Weights of a small mixture-of-experts language model, trained from scratch on English Wikipedia.
Size: 14 layers, width 256, vocabulary 16384.
Below are experts of layer 5 (counted from 0) of a mixture-of-experts language model. Rows are named router (the router's row for the expert), gate (a neuron's input weights, with its number), up (a neuron's input weights, with its number), down (a neuron's output weights, with its number) and show model dimensions 0-127. Each number is 500 + 50 x the weight over its row's rms, rounded and kept within 0 to 999. Numbers have three digits each.
Before each expert's rows: "mostly gets" lists some tokens that are sent to it at least half of the time; "comes before" lists some tokens at least twice as common just after its tokens as in all text. This comes from a sample of Wikipedia text that the model never trained on. Tokens count by the router's weight.

# expert 19
mostly gets: " by", "),", ",", " when", ".,", " By"
comes before: " the", " and", " he", " a", " but", " which"
router:439428411599479416461543420548501615443521465572502507541492437491495482479535493483449478514518539409462571436500478500406520473541541489565471459470457475538425566490580546541507570461516450523429416498554439575536483406543444538513366545444450463521540512435522596520495574491446493453445509531571569505500452540424548598571510502539494477480630472454482520514554520466507583399487
gate0:503512413466428501408462511614492488463462547493505439503520495537499456457528643533420488508515481522536499511517476515507540478376523460540411508522439461510429516507489552601501463475384538429444557483488495567523499438449435483582464537472537506531498421509470533466541589462441489511487479468551527472575573529422523499472441585516506489502511558413520504499466497572484444436399
up0:542441452534609494495517578472534525566492519521510632550546501482473499462518490524454513529491559515438508544443518584582473517520449502556564467529583628621489500542577526507665507479427478612566511509516451494457509455507542405519483464455456453612547421494553503443564428496522414520435476405466482483467424433470625465539548625515594407547427555511464538507477398445469544513486
down0:542471536412628535487531543409508464487453432536554535498421539563616449519469472480471412610461452459452502460487482495571436501392596594465502503557521486543519515552530460520432484543540455520401417538469547477464476473463628546517532458523540519516453558564506483505423444414496525468503557536461558466455485474547503515439484498456473492505541473489491521544472520488495496492455
gate1:429528525540423581544656468437470502478527457325484518518543492392455500539544504603509556552544449486408437515542541495554460461526475496509522560581447521537462534414514498438514565502425508538484494511485399467568473525565509511532493499536503530599544537515425449510511421528440615535474508486560448480463561503467552468540415542587556379553512617506508524446472511540453443482538
up1:474597543596597470541505521554503501496452548441440567513505481430489523472549479441492424612449442518502595603530452475474453457379587524459408455597566480515466463502485484498462533524531536445490579495615434507469501427548505488488506439508516488525479539585495361412488468457451545521472512500595491502465491517463476465493424498563466507581620525478553500554508610496504519520428
down1:393525435464485452465498474563428401528604539605394459454437526550513459506531519455590493577467446532451500541528518569565517494517528466476555406534484492602520454484563510510512553429440477505405547463460444479497484616439520478524533415515559462533568460497518485503506437583460496483557488499491483472405547468495555515509481503503451460433437556556546521456546641541471456518479

# expert 7
mostly gets: " and", " but", " or", " &", "\",", " while"
comes before: " the", " and", " a", " but", " he", " which"
router:429489433522501509516462410561496539484520481473455499552423482442450632459438494511554609483525561471431486493546457559437546429570523445575502505525439495525438490493575541470522535432436418527476496441439498460519423477506491553515535479517416466495553485441420599542609475493534456441483446496472462485496432469490557450511542502475488464489435476420570511441485522516561516494533
gate0:535451528487428573519475416469464424461594456514537496542545499549589462471476482477554470458480482545535516511482439504542484496577575492496406466570491496510516496505457448441527577543489473529492478485476592532483488546561427521529398470472503528448521561567558402523459588507516446520552492473494566392526482500407394587547457572550487490583423581459445635411438516522557354468482
up0:589470527451480573622506516550505409465525553500466426530445474526506401482525560539551497425460416454448474553417497505469545506517466546479536453497564540608536457510429480515408492564470517591497572549467498480456629431480431480490553584489481461519453516500516517526460502499522605490468486520456471495495516400440515571492493492406490435536455502511497430536473529464522524479534
down0:511473392455499489477505513484575473444511381454480485617502550505490528395535397542416392572518434550474533580487476456484539499535466359565500469499487567561544446397476463489511469505541485451585466563394463464488540499590508454461538529504434465482541487473431520508497463505467499521527467512547575503561485481501501617535455594387485522517468460549582528538397522479592497556554
gate1:476517487498448526487497583636462542456515507563515553448480496598497524431432559507498548573539432477568508542545471462483453453451572534558503550501499503465580436396413496490575559476539491537462492422496442554444488422449503510517532472483440519605432541438476509447552443403531450510441479513474494522439533497471433471470466488429517464544426469425569505487373463579532448511531
up1:470575536546545433497482415536526511499583451456400479477470585545436486517408473475474526419522500537483426593516530434475461472506509391499404481508481556606465492597441477457476515447584442467454569599420496472474506491444450541497603579468490461486484482581457626403508515452484534464560438517539517452480548523504452477494513435514536586524532461472497517536510544501469442522474
down1:428489480506470452448485541487493457574493535565532428485610418456495449493531452484529486471426579496488486356572534528524479618556446506541483502526554528554489383437456492511520539468481560510495549453455413531572553515490626472462470416444479459470495520443546480511436469431515522648546479521593576502555604470509535552427525586526415499479482468523635525368500594529574429477434

# expert 72
mostly gets: " family", " Kingdom", " group", " Africa", "ification", "ca"
comes before: ",", " of", ".", " and", " (", "'s"
router:490543511417554549464451514510499487464508552444463560470515602584525444466384452457587463550512551550441466590510481436513508514509415431535558494565435562434493486500431463482520517535450465461478488503545520387496557474456454493430508541595423462411465526413516527470477472502425416492398498511476518441577498515436423581548460534454555467534550461500549532461519578611438452459548
gate0:488427558505543590473508544481498519543439462479496555492565567538567533558399512479547513487547507569483542561626485440423538485534465498402517500490508615549510512434536487530515436519423540490428505484503521487587532534511493568449450563516553617425539481452506508556495508406581566513539577399562419514532544532481477498533382480439485394517505483562489589482501565482400478511489
up0:516493412512537414569528460469468413515407508490452484543467490513493463540412590530497443513517495523533525443450495446529431412553543456493529508458528474494607582516590555537549423484627517542525516451574441526558548400532401456466549485454601591516497512498518432506509484459489448414471472468492421507435494489520514527553464452472473459533461529477509524445417439500611583387475
down0:495502448504509564523463514475475684540527510552534494574519469410616577541414385570550460524379483446521531492474457447601446502581540490405486545507592402415480548507495505482513394544476524529600533495517464427481483449495500519476494448503590534513547491518513520535545548565483485563469581558475496538580470440402532489542553451510446522571471487536466541484469548578486518393454
gate1:529515444570487483513571591548448514459525496401574555452562558589509513441545466538537519520395428503492490342421502449511537529515457429471547512484466430635609505538411457441545508455543480535452584502444542565420540526551511501508495485517589441526495516433496483487514502452456438491483475523527506541479483522503504478443580413491538478561511439500492548456414488539476505520660
up1:440461561458474486513389403482451576489520560563596537547536511475389581520543470478547478456466488440478396516453443512539527552549569518581491481491510570489594504441463601489517489498476507428504438393488489501532531385474541566473505537548550427565507516412536505519540600503552461479498545483446534460469418513458500566462526495581517516498510454502470493502526640456433495582488
down1:513516511444442469410486458552565520550493430547401458475445431444429435514529389521457510532563535475517509562534635518453519440520455519517479506400464604554471495516540508518527532487601498511471517513481526497537502467530463545487468472453513475463514478566529444603494532567565484466506430541452459478500608460484484534589495542445376561606519511481486408560389555537504490471492